Weights of a small mixture-of-experts language model, trained from scratch on English Wikipedia: 469M tokens, 7898 steps.
Below are experts of layer 4 (counted from 0) of a mixture-of-experts language model. Rows are named router (the router's row for the expert), up (a neuron's input weights, with its number) and show model dimensions 0-255. Each number is 200 + 30 x the weight over its row's rms, rounded and kept within 0 to 999.
After each expert's rows: "comes after" lists some tokens at least twice as common just before its tokens as in all text. This comes from a sample of Wikipedia text that the model never trained on. Tokens count by the router's weight.

# expert 40
router,232,246,224,176,162,217,207,170,141,197,226,203,147,148,157,171,181,173,218,183,162,187,149,184,221,142,266,160,231,208,227,194,185,205,201,191,223,159,171,206,112,217,178,195,216,216,198,185,176,161,154,219,201,206,169,221,235,207,217,194,128,151,167,249,192,221,201,225,193,191,151,207,155,204,256,149,211,178,229,197,195,174,188,211,184,172,228,227,238,216,232,222,187,178,245,247,231,229,194,171,150,192,208,126,178,184,257,208,135,189,193,200,236,187,219,122,215,191,220,199,213,115,154,172,184,197,206,190,212,232,183,217,214,162,192,195,206,258,207,149,183,221,225,166,227,196,228,231,210,197,198,215,226,140,208,243,195,234,125,200,199,191,169,200,233,183,199,220,193,204,207,153,184,208,213,248,187,195,205,191,250,203,245,208,197,127,154,203,178,194,131,200,179,232,188,236,217,237,191,199,180,161,243,138,157,195,207,172,196,206,208,220,184,231,220,229,208,217,216,174,173,200,188,166,211,190,233,191,204,172,157,175,203,179,219,142,214,190,162,222,200,224,179,207,206,266,214,137,236,176,165,203,182,202,204,193
up1,246,235,234,158,203,241,202,183,185,170,180,212,198,209,212,181,187,247,215,223,201,241,206,165,226,253,169,149,168,239,185,203,179,187,259,213,241,190,162,187,241,203,170,167,198,210,211,189,180,201,207,170,198,227,232,150,216,171,175,190,190,209,146,226,177,273,199,183,174,187,175,215,208,208,188,160,208,205,198,155,148,184,207,231,188,170,180,213,174,192,209,213,183,206,176,203,194,193,241,223,204,210,176,206,162,230,129,190,238,189,190,138,226,172,228,142,209,134,164,257,185,230,233,195,202,219,179,234,198,210,138,123,208,215,211,256,121,220,217,136,202,140,170,234,209,233,182,191,167,204,280,190,232,150,176,224,237,234,227,189,207,171,186,270,152,168,188,215,129,194,227,168,230,224,252,219,199,174,178,192,170,216,233,243,127,169,234,256,205,203,193,183,131,222,200,152,191,197,178,203,255,180,197,227,165,179,218,221,195,211,226,216,233,202,158,240,150,208,204,243,174,187,204,165,209,190,160,214,203,256,154,200,225,199,173,198,194,180,198,156,203,185,204,186,182,161,198,176,180,184,208,190,209,198,183,209
up2,233,174,206,213,190,133,151,180,179,191,206,193,200,222,186,182,189,190,195,180,198,209,164,197,195,228,180,157,214,202,260,146,189,200,212,194,190,176,179,212,163,172,205,172,191,206,194,216,173,208,220,198,193,199,233,188,187,182,183,216,145,213,206,169,203,203,152,195,259,185,212,195,109,168,205,195,201,221,212,224,241,104,215,224,165,244,190,182,171,151,185,204,206,200,238,197,188,177,196,168,207,189,181,187,181,204,162,205,239,177,206,210,148,174,210,204,260,192,190,131,163,223,143,205,224,239,174,212,238,178,160,248,196,155,193,238,155,232,254,212,216,199,179,268,224,204,131,138,235,119,219,222,195,204,167,205,220,159,234,241,170,196,199,197,186,236,206,191,202,191,244,146,194,170,235,180,214,180,162,221,231,181,231,184,153,220,167,225,198,185,179,175,188,212,206,193,213,177,261,189,189,195,175,241,268,175,220,189,213,189,187,173,153,248,263,202,240,187,209,174,230,185,221,182,233,240,177,239,193,166,171,196,204,230,212,186,168,155,209,160,247,119,189,213,183,209,226,250,293,230,217,159,171,199,169,192
up3,214,204,252,176,184,206,180,256,163,189,215,179,220,174,194,218,182,180,157,161,200,193,179,187,143,239,194,189,190,153,228,202,217,186,185,191,172,195,204,202,235,250,205,198,221,251,194,312,186,217,191,224,192,174,225,192,253,168,199,169,193,210,210,237,210,218,238,201,214,279,215,193,207,247,226,158,234,164,207,202,170,149,218,159,256,237,226,224,206,189,251,156,175,181,205,185,157,219,171,187,145,158,205,222,212,184,228,200,176,154,148,186,186,220,210,145,195,198,219,151,155,126,230,219,166,193,188,195,241,219,204,201,214,212,244,204,146,244,217,170,187,185,207,226,210,190,174,240,207,201,185,212,193,205,174,189,210,180,106,180,217,153,142,225,233,176,181,208,185,203,213,177,137,259,233,166,203,229,165,174,215,201,196,172,200,173,196,190,179,200,208,173,152,262,237,238,196,286,179,179,234,112,208,178,129,195,173,212,189,161,180,232,216,195,200,267,236,227,195,168,189,221,185,170,209,179,221,210,200,213,199,169,208,202,226,222,198,233,235,210,195,226,166,224,219,254,207,177,229,231,191,244,179,199,202,223
comes after: "0", "3", "9", "4", "6", "5"

# expert 20
router,204,236,199,209,177,198,172,183,173,229,231,217,127,204,203,134,162,200,189,203,147,176,231,136,203,180,238,118,214,190,237,169,159,227,215,202,177,207,219,251,170,195,217,191,153,192,226,218,234,178,163,234,183,238,155,235,196,172,191,171,214,185,199,236,213,183,201,212,235,212,175,178,184,189,221,195,254,196,278,235,194,161,198,190,178,200,218,219,202,195,192,220,224,220,214,212,137,234,182,203,150,216,242,159,151,153,223,213,193,215,198,246,213,246,252,128,208,201,234,188,164,189,195,232,178,211,171,179,215,233,193,192,207,156,233,213,202,260,210,196,156,180,201,179,187,259,217,246,177,164,230,209,214,202,160,208,168,212,168,222,152,175,138,195,232,198,216,241,185,189,267,181,157,226,253,218,234,212,199,177,265,211,224,166,216,211,167,229,190,190,180,232,197,258,187,246,233,206,262,236,166,199,260,184,170,176,181,170,195,205,193,186,204,203,229,222,196,174,256,208,216,245,206,257,198,205,231,217,176,192,145,166,213,217,193,155,218,163,189,141,221,155,150,207,200,248,158,217,212,203,215,201,203,267,196,205
up0,202,272,194,205,180,245,198,177,222,247,241,182,197,182,180,203,226,193,266,149,204,201,201,150,205,289,176,72,223,196,183,191,216,206,132,181,206,196,182,226,170,197,205,137,187,215,220,223,230,234,202,251,215,224,189,214,225,210,205,209,199,197,229,268,204,172,204,200,227,181,218,211,224,188,210,168,229,205,177,229,200,97,192,193,235,197,232,196,189,182,203,173,180,233,212,205,188,259,208,188,191,199,205,210,218,178,203,178,179,216,239,164,198,232,202,158,206,203,233,208,180,202,227,223,180,237,242,181,264,244,146,158,160,152,239,218,202,212,187,189,307,176,203,218,146,175,231,229,222,178,235,245,187,233,172,151,190,190,177,170,199,196,199,240,241,219,153,213,200,220,182,214,159,229,227,253,241,200,182,187,170,260,211,197,181,200,192,256,191,222,185,183,219,213,240,227,259,204,254,233,238,156,190,219,162,239,248,144,170,180,166,166,209,192,198,173,173,189,177,201,196,219,185,202,180,188,199,199,248,233,136,192,173,222,218,164,184,167,200,231,192,212,181,233,212,186,212,196,177,207,180,220,199,195,187,208
up1,190,240,199,179,187,216,170,171,192,236,165,173,206,216,204,202,209,133,184,181,214,225,171,161,180,219,209,184,187,203,171,204,116,206,227,165,246,165,194,227,158,247,234,204,191,265,184,208,248,228,197,237,155,170,192,184,199,195,178,151,144,208,150,201,180,227,281,201,161,200,234,176,193,192,173,149,185,197,227,223,167,143,206,242,190,174,188,220,220,205,204,201,212,206,230,228,195,188,192,265,203,268,187,200,176,162,213,179,207,198,186,204,190,197,157,182,199,206,216,210,218,172,159,222,194,263,132,176,198,253,173,220,206,200,262,269,180,206,204,179,134,236,251,174,198,207,229,188,228,164,227,287,213,203,177,251,173,164,218,218,222,175,142,218,189,224,219,212,221,236,206,166,225,241,186,201,223,208,188,231,217,184,176,144,239,189,231,178,141,176,183,196,225,222,193,222,237,223,242,187,193,231,203,212,170,195,197,157,169,132,206,211,208,229,234,221,199,212,193,205,172,169,243,220,212,230,226,257,169,167,158,240,246,214,214,186,227,211,204,258,183,221,145,263,217,238,196,167,223,205,170,178,211,194,152,174
up2,200,196,235,248,216,167,256,218,198,173,178,184,208,197,223,169,150,177,185,202,198,165,247,161,165,237,193,149,234,196,229,145,127,178,165,235,171,206,185,223,188,242,196,206,178,215,231,207,228,211,191,206,134,216,221,226,221,210,184,200,201,199,196,200,188,169,198,211,254,168,194,217,183,222,188,146,267,195,215,268,213,165,203,168,188,197,197,184,229,179,224,229,191,236,200,190,173,187,184,280,189,160,214,243,211,170,198,177,241,175,142,249,230,180,173,132,173,205,250,196,154,176,177,207,163,215,260,229,180,206,165,182,190,196,179,166,266,201,233,224,211,182,220,221,198,158,183,201,168,176,165,226,218,184,191,210,200,199,182,196,177,225,181,210,196,206,177,181,202,201,240,176,129,171,220,164,246,277,196,145,219,190,191,220,205,197,246,231,192,196,173,179,231,197,195,247,171,188,206,203,144,203,211,252,237,242,210,224,179,204,169,202,183,213,245,189,245,211,223,196,262,138,207,228,167,179,253,163,214,154,120,174,228,219,214,197,209,215,193,145,188,191,198,241,233,238,270,259,203,216,236,245,193,242,198,190
comes after: " to", " was", " he", " and", " He", " his"

# expert 18
router,211,228,204,185,199,189,193,178,159,196,255,220,142,189,169,191,193,198,215,162,164,149,152,166,191,198,218,153,216,257,180,208,175,190,205,200,195,162,195,216,159,194,161,121,178,153,218,225,126,214,154,196,206,213,169,233,218,230,201,158,196,153,225,220,202,205,187,229,197,196,162,215,222,201,243,160,246,170,234,237,218,188,196,174,196,206,228,205,195,180,258,234,148,178,232,238,199,229,171,187,164,200,219,177,182,180,259,149,191,173,194,181,193,244,217,179,210,188,281,212,209,87,170,184,183,176,192,176,195,221,192,169,177,151,224,184,189,240,204,115,152,167,219,172,190,182,242,261,209,223,196,199,237,159,170,195,205,228,194,187,191,156,180,218,214,197,177,182,210,169,203,140,121,218,210,196,176,189,205,219,210,218,233,196,203,193,209,196,177,168,215,166,188,192,191,189,205,221,185,219,186,176,182,190,130,223,184,234,174,215,182,234,216,218,205,175,210,233,269,159,184,211,178,204,216,202,211,215,202,139,158,154,242,146,295,184,221,161,215,204,213,267,178,216,210,229,138,202,207,189,226,175,194,201,220,204
up0,235,237,233,220,194,212,164,178,196,204,198,248,207,173,188,149,226,148,165,163,190,235,219,194,227,237,190,224,193,211,237,232,204,199,262,207,153,200,226,263,219,172,198,171,172,264,232,127,201,204,231,190,172,195,156,226,220,217,169,204,175,226,239,164,134,221,243,185,190,246,220,186,212,240,196,169,246,212,173,204,170,151,222,215,189,244,206,168,205,196,248,164,233,200,188,197,146,197,209,253,204,188,202,161,131,204,179,142,225,183,215,232,217,179,205,251,212,181,263,194,203,151,162,230,224,194,189,200,205,207,241,192,217,177,197,193,164,200,259,204,230,160,187,172,182,221,170,201,212,133,205,236,181,237,187,147,176,215,218,189,206,228,135,185,246,201,229,178,171,195,200,188,189,226,195,165,222,197,183,250,220,230,206,203,136,261,210,218,175,146,219,169,201,242,178,234,190,228,257,163,225,219,174,202,216,188,155,231,230,146,231,164,216,185,218,233,199,156,181,213,267,235,177,211,176,203,309,189,157,204,191,203,249,189,216,238,207,227,171,203,202,189,164,202,196,205,171,226,186,231,194,200,237,235,180,187
up1,237,176,172,200,185,201,188,168,212,232,165,178,154,170,220,169,206,189,198,219,150,232,202,161,169,220,195,195,157,238,224,178,144,200,217,173,164,219,174,268,167,200,229,191,171,179,158,193,215,264,145,217,174,180,188,179,235,199,237,153,208,183,207,198,245,164,281,170,262,219,181,159,203,215,242,242,158,192,188,240,193,192,201,216,178,246,153,212,217,230,187,174,215,167,265,251,222,230,207,178,154,225,212,215,173,176,176,235,189,181,212,235,218,199,246,219,223,143,188,186,219,192,165,226,192,225,122,211,267,203,218,198,221,135,269,211,220,194,244,199,204,165,203,216,159,197,191,224,214,142,232,190,190,192,183,231,206,186,191,236,233,185,180,235,240,116,204,214,171,214,240,167,158,209,233,227,199,181,220,165,192,245,217,178,173,234,191,240,181,199,180,185,197,218,216,219,258,234,213,189,197,146,259,219,182,130,136,251,195,197,212,217,224,169,182,207,146,209,212,194,253,225,193,214,147,179,224,181,206,229,189,186,201,202,226,182,219,197,204,150,237,244,178,207,213,183,214,194,256,196,175,174,194,213,169,163
up2,207,191,199,238,195,214,154,207,118,218,195,245,137,208,194,186,188,215,227,161,210,239,201,185,208,246,207,186,186,177,158,173,190,197,197,170,212,199,187,175,190,208,208,173,235,209,157,238,266,243,190,194,166,255,200,215,258,221,190,176,203,233,201,188,181,191,221,176,204,274,219,188,215,221,225,180,224,203,201,167,200,137,216,195,219,215,236,192,232,160,181,240,191,271,208,185,246,212,197,263,198,167,183,224,74,206,210,199,213,198,236,193,190,201,190,197,235,260,213,161,177,230,198,246,256,207,152,175,229,205,233,209,206,211,197,240,212,234,190,209,188,219,199,239,195,225,186,188,199,148,197,211,164,144,220,245,192,148,172,173,208,148,198,204,122,192,200,196,202,190,188,178,138,178,207,206,151,153,258,197,250,165,272,260,166,179,192,187,155,154,196,207,212,232,175,194,211,202,188,231,233,187,144,170,215,160,256,171,234,153,186,226,158,221,212,206,211,140,185,210,178,157,181,146,193,190,237,212,190,222,221,196,238,194,201,222,238,202,250,167,241,209,207,217,204,236,197,171,180,196,170,197,177,185,187,185
comes after: "\n", "0", ")", "3", "5", "4"

# expert 6
router,214,178,183,161,162,176,155,208,161,214,224,201,179,162,179,157,157,186,211,184,214,192,214,178,135,224,206,159,164,209,200,198,164,180,184,211,246,191,162,195,167,215,215,181,245,230,198,273,183,217,155,213,201,201,214,178,262,243,226,158,190,243,179,190,202,224,192,187,210,203,217,162,234,212,203,243,210,173,236,205,223,192,203,205,166,229,188,186,195,201,225,190,193,234,207,233,219,258,183,209,161,163,164,194,221,172,217,235,205,184,189,186,196,195,172,174,250,206,274,126,217,160,182,252,229,250,207,215,222,209,201,179,197,194,228,262,219,166,228,193,226,181,219,191,214,201,186,204,199,225,225,210,216,173,173,152,214,179,154,250,180,157,205,242,229,114,227,237,164,208,228,174,134,255,210,167,227,200,206,175,279,219,234,244,215,164,183,151,164,175,182,227,225,248,165,217,213,157,155,218,276,205,176,154,159,172,196,219,207,180,235,193,198,211,205,226,207,180,219,163,153,233,160,204,162,226,216,157,200,191,169,198,265,198,203,246,225,156,190,203,189,225,181,228,206,242,229,173,245,213,247,140,200,266,216,224
up0,195,162,193,187,176,175,250,186,178,223,270,233,218,226,154,165,224,166,196,238,141,211,227,169,206,177,200,214,220,159,188,257,175,120,237,185,223,234,236,226,181,186,130,177,215,195,136,232,170,193,148,241,225,167,201,167,262,278,232,176,189,210,189,213,265,216,167,208,223,190,213,170,191,210,226,210,171,164,206,235,195,201,222,194,219,153,202,156,184,196,203,183,161,188,193,241,262,210,107,179,206,139,210,208,194,224,251,222,202,261,202,188,211,175,195,170,246,182,239,157,187,203,256,205,199,214,207,182,239,233,167,164,207,203,245,194,171,188,183,191,190,212,284,220,199,192,208,168,237,154,229,179,195,203,187,189,170,211,191,225,209,195,217,215,258,157,165,205,204,216,217,187,204,184,183,205,216,199,179,190,242,189,200,199,223,210,217,208,231,228,214,218,182,201,198,228,220,204,206,172,267,275,192,162,194,197,175,210,155,230,217,187,224,230,259,215,146,191,169,240,160,218,194,177,191,249,173,215,232,240,154,219,168,239,193,234,212,212,187,214,195,212,190,207,243,234,218,202,276,212,172,163,234,216,174,243
up1,227,196,233,134,224,196,235,145,204,250,214,243,194,150,144,163,243,139,240,238,119,212,205,168,201,180,161,162,233,217,184,183,159,210,178,236,199,165,237,198,198,173,226,238,211,212,209,247,163,237,169,245,211,180,175,197,194,256,212,213,200,226,186,177,201,148,233,221,199,187,200,241,194,201,226,209,176,183,230,170,214,193,182,227,177,202,245,252,162,208,235,195,186,199,192,231,183,231,190,212,169,192,219,230,171,162,240,221,211,190,254,185,193,158,240,168,173,159,212,132,212,121,218,180,171,189,205,145,167,189,202,201,175,100,198,230,210,201,214,215,261,175,214,255,215,188,158,210,201,232,198,194,208,192,193,192,161,218,151,169,125,212,186,203,213,188,185,241,168,188,214,174,132,192,209,207,255,238,247,151,231,237,216,232,245,181,224,185,180,206,148,158,203,197,135,216,227,173,222,167,219,200,170,137,188,202,233,207,218,192,176,200,218,225,185,199,212,187,154,202,231,168,203,208,201,207,197,146,231,197,197,168,240,219,212,224,163,252,208,162,211,181,219,251,236,196,170,183,178,213,226,189,161,208,187,199
up2,185,250,175,193,191,162,208,197,209,215,206,166,232,154,250,164,188,193,248,196,217,218,267,166,264,185,198,163,204,255,209,185,203,174,227,268,247,270,212,181,220,238,208,221,189,197,191,241,228,179,218,249,213,246,154,200,261,220,187,153,201,177,195,158,223,195,211,211,206,251,216,203,222,208,176,219,222,200,255,201,129,199,174,253,222,229,180,224,176,163,212,188,192,241,201,259,213,260,202,203,197,179,208,148,219,196,188,197,181,193,228,182,177,132,195,170,206,217,171,221,199,181,204,218,208,211,113,216,231,212,226,183,170,233,212,187,192,155,184,183,194,263,165,232,163,227,184,219,193,206,204,202,202,223,165,191,220,177,238,218,208,177,234,151,229,169,232,214,164,188,187,179,196,227,187,180,124,207,203,180,248,145,240,197,220,193,238,214,247,182,221,201,173,166,190,270,209,204,174,170,218,201,221,158,157,210,153,199,170,258,213,206,150,189,228,251,231,206,206,173,142,188,207,212,204,239,220,163,210,124,182,206,239,207,181,244,172,173,187,166,175,208,121,183,189,201,184,162,215,233,190,198,250,242,211,177
comes after: " the", " a", " The", " his", "The", " first"

# expert 17
router,191,187,214,248,160,209,158,185,169,196,221,227,214,133,216,189,226,180,203,230,177,175,210,203,229,145,206,193,198,201,209,204,200,202,177,269,177,235,150,161,183,221,227,172,191,173,215,195,172,238,151,211,185,177,194,236,227,250,275,155,195,191,293,206,256,157,223,218,237,217,187,218,209,188,226,194,149,162,137,238,220,172,200,217,139,202,186,216,200,163,185,212,143,186,215,221,240,187,181,185,154,185,152,219,233,205,231,182,202,177,214,226,207,148,185,170,247,169,196,178,214,192,171,221,225,187,183,233,262,253,223,215,184,205,193,214,237,248,208,231,157,171,186,155,233,194,222,226,213,233,169,204,259,146,165,246,231,203,214,242,164,157,153,178,218,161,189,222,224,197,228,178,145,162,228,224,189,173,190,159,234,203,193,182,214,179,133,221,191,168,197,165,216,200,195,192,188,227,190,219,259,160,228,209,145,169,167,234,211,188,205,216,202,157,224,223,254,197,274,216,160,253,200,185,161,223,215,201,214,193,230,191,194,171,208,175,218,175,174,164,171,192,221,197,240,198,167,221,237,155,184,180,200,263,173,156
up0,176,207,178,188,177,240,203,198,128,216,182,227,229,174,225,208,206,204,267,180,225,209,159,186,209,247,185,229,187,253,162,174,205,209,203,190,228,155,198,194,149,171,231,183,200,164,181,161,242,209,156,244,202,215,190,167,243,253,186,240,175,153,223,216,197,193,230,205,190,160,203,153,233,198,206,230,207,198,212,189,218,171,220,177,186,208,188,159,182,293,217,240,224,226,176,153,259,176,185,268,139,182,226,194,181,196,210,193,172,286,198,157,206,138,181,184,183,182,203,142,229,194,148,180,202,197,204,273,206,179,218,129,198,227,259,231,197,193,195,230,186,189,197,194,219,225,230,188,167,155,277,203,198,193,190,212,178,226,196,190,204,229,209,195,260,185,208,244,199,207,189,212,197,191,176,172,185,161,217,182,199,243,177,186,195,182,194,223,155,171,257,186,209,137,193,242,219,154,222,179,188,198,232,193,206,189,191,198,160,203,205,206,152,204,197,299,185,216,194,224,210,223,188,187,209,180,201,187,145,169,148,224,224,178,223,235,251,199,207,200,213,195,236,200,148,252,193,213,187,216,247,149,231,211,247,132
up1,215,193,236,205,168,197,151,212,202,196,162,161,245,181,235,195,216,205,170,169,203,201,200,170,197,238,208,189,188,205,200,203,197,88,184,184,153,230,197,207,177,148,192,206,202,177,186,240,184,224,161,209,207,183,172,210,235,185,247,147,203,225,209,226,209,212,217,215,214,222,195,169,207,165,192,239,158,230,237,215,232,208,155,194,110,212,173,158,248,200,222,210,211,230,232,160,221,211,196,210,158,205,156,174,190,197,210,219,188,168,267,215,158,182,173,175,178,252,226,190,231,206,225,201,233,207,201,172,262,211,211,194,218,184,186,192,161,195,204,232,186,151,151,282,219,223,169,232,197,194,183,195,190,222,206,136,226,153,203,212,152,157,201,161,137,212,259,215,169,157,163,148,176,201,174,170,156,265,163,216,185,220,258,257,226,250,209,169,195,237,223,211,224,207,209,207,200,199,153,162,188,227,185,180,229,252,128,216,201,171,212,198,231,208,259,219,211,188,256,192,222,216,220,218,236,189,216,193,223,166,201,191,239,241,235,196,184,168,171,219,250,163,210,201,155,214,238,168,215,207,167,208,282,221,176,192
up2,165,179,194,240,215,155,161,194,204,196,228,202,175,172,257,246,186,249,187,158,162,207,209,183,155,217,212,161,199,206,199,176,217,113,204,216,182,234,215,212,226,230,201,199,174,112,178,209,160,196,192,205,187,209,146,207,269,157,252,176,193,190,193,247,201,235,225,215,252,220,156,168,179,150,247,201,178,230,214,239,231,203,191,176,197,266,199,216,215,215,214,199,204,141,235,178,179,213,177,193,162,158,156,162,175,187,174,247,154,236,215,179,258,200,190,129,246,200,179,192,193,177,218,182,180,203,206,186,272,220,242,227,208,199,272,173,184,222,199,186,194,137,185,212,165,223,171,199,153,176,172,194,230,168,206,221,207,139,160,255,205,160,149,163,240,190,171,216,188,189,194,169,202,222,226,184,181,184,199,181,248,218,200,213,194,194,167,205,176,180,227,221,270,220,239,194,165,282,194,161,225,225,148,225,168,181,209,145,206,205,194,224,158,224,237,209,213,164,209,196,199,204,214,212,221,148,202,160,186,215,187,180,200,259,233,188,197,197,206,165,188,165,190,186,152,198,166,160,251,209,248,218,199,203,195,209
comes after: ",", "s", " is", " It", " it", " and"

# expert 14
router,209,199,237,203,149,197,167,190,186,270,197,220,225,164,225,163,243,192,230,220,166,222,177,147,142,122,240,192,182,196,232,202,154,182,215,272,217,220,166,222,177,200,269,158,157,174,231,207,222,193,194,232,181,217,203,210,233,254,225,190,150,198,209,162,209,185,201,220,218,195,174,200,232,186,221,173,214,195,203,214,166,166,217,245,199,187,238,215,167,195,195,213,178,206,233,235,223,187,195,193,130,156,186,142,214,196,249,212,183,197,170,244,210,227,166,189,224,206,286,169,234,174,210,197,229,239,220,189,194,204,196,204,198,220,223,234,199,174,242,182,237,211,205,155,221,182,248,209,206,156,251,226,219,159,225,227,134,157,170,184,166,142,161,192,196,170,200,227,197,200,296,188,169,249,221,192,157,190,205,176,261,223,225,241,186,144,171,209,185,176,202,235,191,215,213,173,171,243,213,218,166,127,205,175,223,222,170,205,205,234,231,241,152,250,225,194,197,229,249,165,160,235,196,213,184,170,194,214,220,147,183,176,194,229,242,167,219,155,178,184,163,244,169,187,188,214,180,175,208,229,209,186,218,225,208,179
up0,210,284,237,180,198,175,197,220,217,269,140,244,202,178,176,146,204,158,231,199,166,213,188,143,163,170,243,124,180,248,198,207,167,191,176,209,190,219,188,245,177,197,198,241,207,185,165,213,226,214,205,228,206,204,218,189,198,203,176,139,172,97,188,199,141,172,278,240,203,220,163,240,251,203,219,193,179,213,191,233,174,166,213,205,215,136,199,248,207,215,197,218,175,216,170,267,233,165,162,227,169,182,206,169,201,197,199,216,225,155,209,186,204,224,182,187,194,185,251,180,235,182,191,192,236,259,223,208,213,206,166,237,229,227,210,200,186,191,203,222,220,212,220,222,202,166,215,185,166,219,199,188,230,185,212,231,160,199,213,180,154,187,181,210,247,224,194,193,207,228,217,206,196,247,233,178,248,213,154,218,196,191,171,235,239,216,160,157,177,231,213,176,184,150,203,197,154,242,219,194,179,195,206,212,248,210,144,152,217,189,259,244,183,213,186,181,196,249,217,218,175,212,221,222,194,176,204,213,240,175,182,211,191,211,232,167,246,209,167,210,235,268,240,140,243,233,185,176,207,236,249,125,180,219,222,172
up1,179,178,219,189,160,172,187,165,188,237,183,201,245,175,226,176,190,166,208,173,198,238,188,199,209,200,214,193,165,189,190,162,245,180,193,244,185,180,191,141,204,200,210,184,170,139,217,185,180,155,166,229,214,246,189,197,221,229,179,302,223,229,172,174,172,295,146,198,205,232,181,169,213,241,219,222,173,195,192,220,172,235,279,177,143,183,283,149,270,197,198,245,229,208,249,219,225,253,191,170,206,186,207,218,209,215,195,185,189,226,206,209,166,221,222,199,230,190,224,214,205,221,206,202,202,177,232,221,237,234,197,179,182,209,194,214,192,208,199,164,204,189,208,187,191,195,187,210,168,186,221,283,192,200,240,172,168,191,244,180,144,180,137,134,169,147,163,226,228,226,205,208,216,223,228,213,192,225,188,159,253,199,262,193,201,192,239,239,224,190,206,178,233,190,271,206,158,207,204,193,192,178,203,202,163,195,270,154,224,209,173,225,202,212,208,215,219,177,169,209,223,227,220,170,238,213,216,246,217,269,200,183,194,205,181,164,186,215,240,165,173,159,169,170,165,226,200,203,188,229,256,155,252,195,237,149
up2,193,193,264,186,194,193,234,281,180,184,209,256,187,220,186,170,250,212,205,218,181,146,192,263,198,208,236,170,198,180,183,222,166,217,223,204,191,230,202,272,214,221,240,181,209,224,203,193,230,226,181,208,182,208,200,185,216,158,212,210,140,186,203,168,226,206,239,201,225,164,213,170,182,170,194,177,219,249,185,198,156,169,179,204,172,195,152,227,185,179,223,166,221,237,191,152,222,192,218,202,206,168,202,151,219,181,154,154,179,214,180,220,232,178,150,191,222,225,259,213,263,174,213,175,240,189,199,163,200,212,250,246,198,248,191,211,192,208,212,208,215,222,198,195,189,198,222,254,223,189,228,172,191,222,155,196,176,178,213,159,237,181,191,220,242,204,202,202,192,190,276,218,208,263,236,259,216,228,245,173,184,247,178,188,223,209,171,200,271,147,215,209,151,224,214,147,217,228,264,178,151,173,213,235,260,217,215,222,176,203,258,150,193,192,258,187,183,213,222,168,176,137,124,224,195,193,209,161,161,148,218,123,179,216,184,221,212,195,199,226,222,206,211,222,176,210,244,223,230,159,198,181,234,259,171,190
comes after: " the", " a", " The", "The", " his", " and"

# expert 74
router,195,235,207,217,164,210,159,150,202,205,220,183,188,175,222,227,197,205,198,212,191,211,254,149,202,173,259,156,164,185,198,199,182,152,238,182,203,210,167,190,176,193,200,210,188,220,186,225,258,225,120,212,214,208,137,247,189,211,215,159,177,209,172,216,240,170,216,205,197,235,185,224,208,196,220,216,224,151,207,221,183,188,207,201,175,208,239,222,180,221,211,216,172,193,200,233,220,251,197,173,135,218,212,145,166,187,211,229,160,171,169,192,218,187,166,193,209,178,281,212,200,168,202,234,168,217,194,162,227,221,208,266,177,192,233,227,210,233,225,186,194,150,213,192,201,200,263,273,208,203,168,253,245,162,133,223,204,151,167,197,146,175,192,194,221,133,229,216,201,219,219,160,171,220,237,255,181,187,207,189,214,195,242,225,246,204,198,196,178,182,209,227,264,247,254,231,247,209,202,194,192,214,227,138,186,182,153,163,193,239,220,207,165,199,181,201,241,171,180,191,139,280,212,239,194,175,217,167,213,198,207,230,242,218,201,195,266,158,206,201,208,181,156,168,172,249,177,148,202,211,239,154,179,256,221,189
up0,233,185,195,199,173,148,179,175,190,161,150,174,177,186,206,189,187,228,247,195,219,175,201,202,252,205,253,170,212,176,196,219,247,142,236,207,243,194,177,158,202,205,222,227,215,216,203,204,256,215,216,286,223,189,200,217,186,211,150,171,192,199,204,205,215,179,217,217,207,205,240,195,220,211,181,206,212,257,213,228,217,216,246,256,203,211,236,170,203,224,205,169,120,269,186,258,171,234,215,209,223,207,136,227,196,199,208,228,217,186,238,214,191,250,216,203,209,188,179,127,160,198,263,225,229,197,180,165,158,237,219,159,190,153,220,255,221,181,259,220,205,192,164,195,181,186,175,216,229,241,187,192,250,135,160,188,227,178,228,225,232,200,195,237,163,217,196,203,224,183,225,151,122,204,204,257,146,211,192,164,184,161,224,230,224,149,158,278,195,200,196,193,194,217,179,231,183,225,223,247,228,172,227,211,199,154,171,197,151,193,216,209,197,222,211,207,200,203,224,190,186,227,202,251,198,190,204,232,220,195,203,117,175,187,208,169,206,246,155,205,250,241,206,155,166,160,206,229,195,206,212,194,268,219,171,223
up1,191,187,199,174,236,202,233,221,232,215,215,249,207,194,240,187,198,196,194,196,157,156,201,201,236,162,235,219,241,235,190,164,166,229,249,209,157,226,136,211,187,239,233,182,202,189,221,256,241,211,154,214,220,231,165,265,167,190,211,192,159,200,176,225,200,196,205,228,186,233,212,163,205,210,208,154,175,218,205,211,115,206,150,119,161,248,201,189,234,181,201,181,233,138,186,214,243,165,214,213,254,187,232,230,173,203,187,215,215,178,173,226,189,221,177,222,191,249,253,212,232,199,187,178,173,236,199,157,197,204,204,145,221,172,143,257,255,193,206,220,204,203,184,202,252,209,213,237,174,199,228,237,179,234,201,167,233,199,191,186,187,205,220,196,228,171,271,187,201,244,246,176,209,230,201,251,170,114,212,244,204,233,180,194,197,206,154,160,209,196,184,198,199,210,168,215,238,196,208,202,150,202,143,155,213,193,200,212,237,209,171,220,145,213,219,173,134,156,228,192,180,236,168,200,223,198,190,177,228,185,216,139,267,179,216,178,208,169,201,223,148,206,215,199,200,220,196,201,225,219,272,148,193,252,242,167
up2,178,203,212,247,283,187,208,187,193,207,162,205,179,226,191,231,230,193,212,248,209,180,190,170,264,227,252,190,227,191,196,230,206,206,262,246,190,248,161,134,155,257,189,158,228,216,201,212,211,226,171,159,199,230,205,235,198,202,242,201,191,153,218,203,235,198,190,161,188,159,174,221,182,191,183,231,218,191,204,178,228,174,145,175,213,154,185,190,158,187,197,243,163,184,195,184,272,252,221,216,135,231,218,83,231,187,182,146,202,268,168,205,251,153,213,177,203,211,200,183,193,211,206,191,183,203,252,154,170,207,223,204,176,220,221,194,196,171,178,190,248,182,229,149,240,191,194,249,259,212,203,217,196,211,206,218,214,198,192,191,207,188,230,161,193,136,200,206,153,217,231,190,170,208,204,246,186,189,228,254,160,198,206,228,230,200,216,206,180,277,230,170,195,190,185,224,192,160,193,173,227,191,140,169,195,135,217,158,170,217,261,189,202,196,171,218,206,167,195,220,155,204,197,215,177,211,162,143,194,231,243,240,214,170,217,169,205,175,206,177,213,251,249,190,189,206,210,165,219,211,248,164,174,191,212,205
comes after: "s", " to", " was", " he", " and", " a"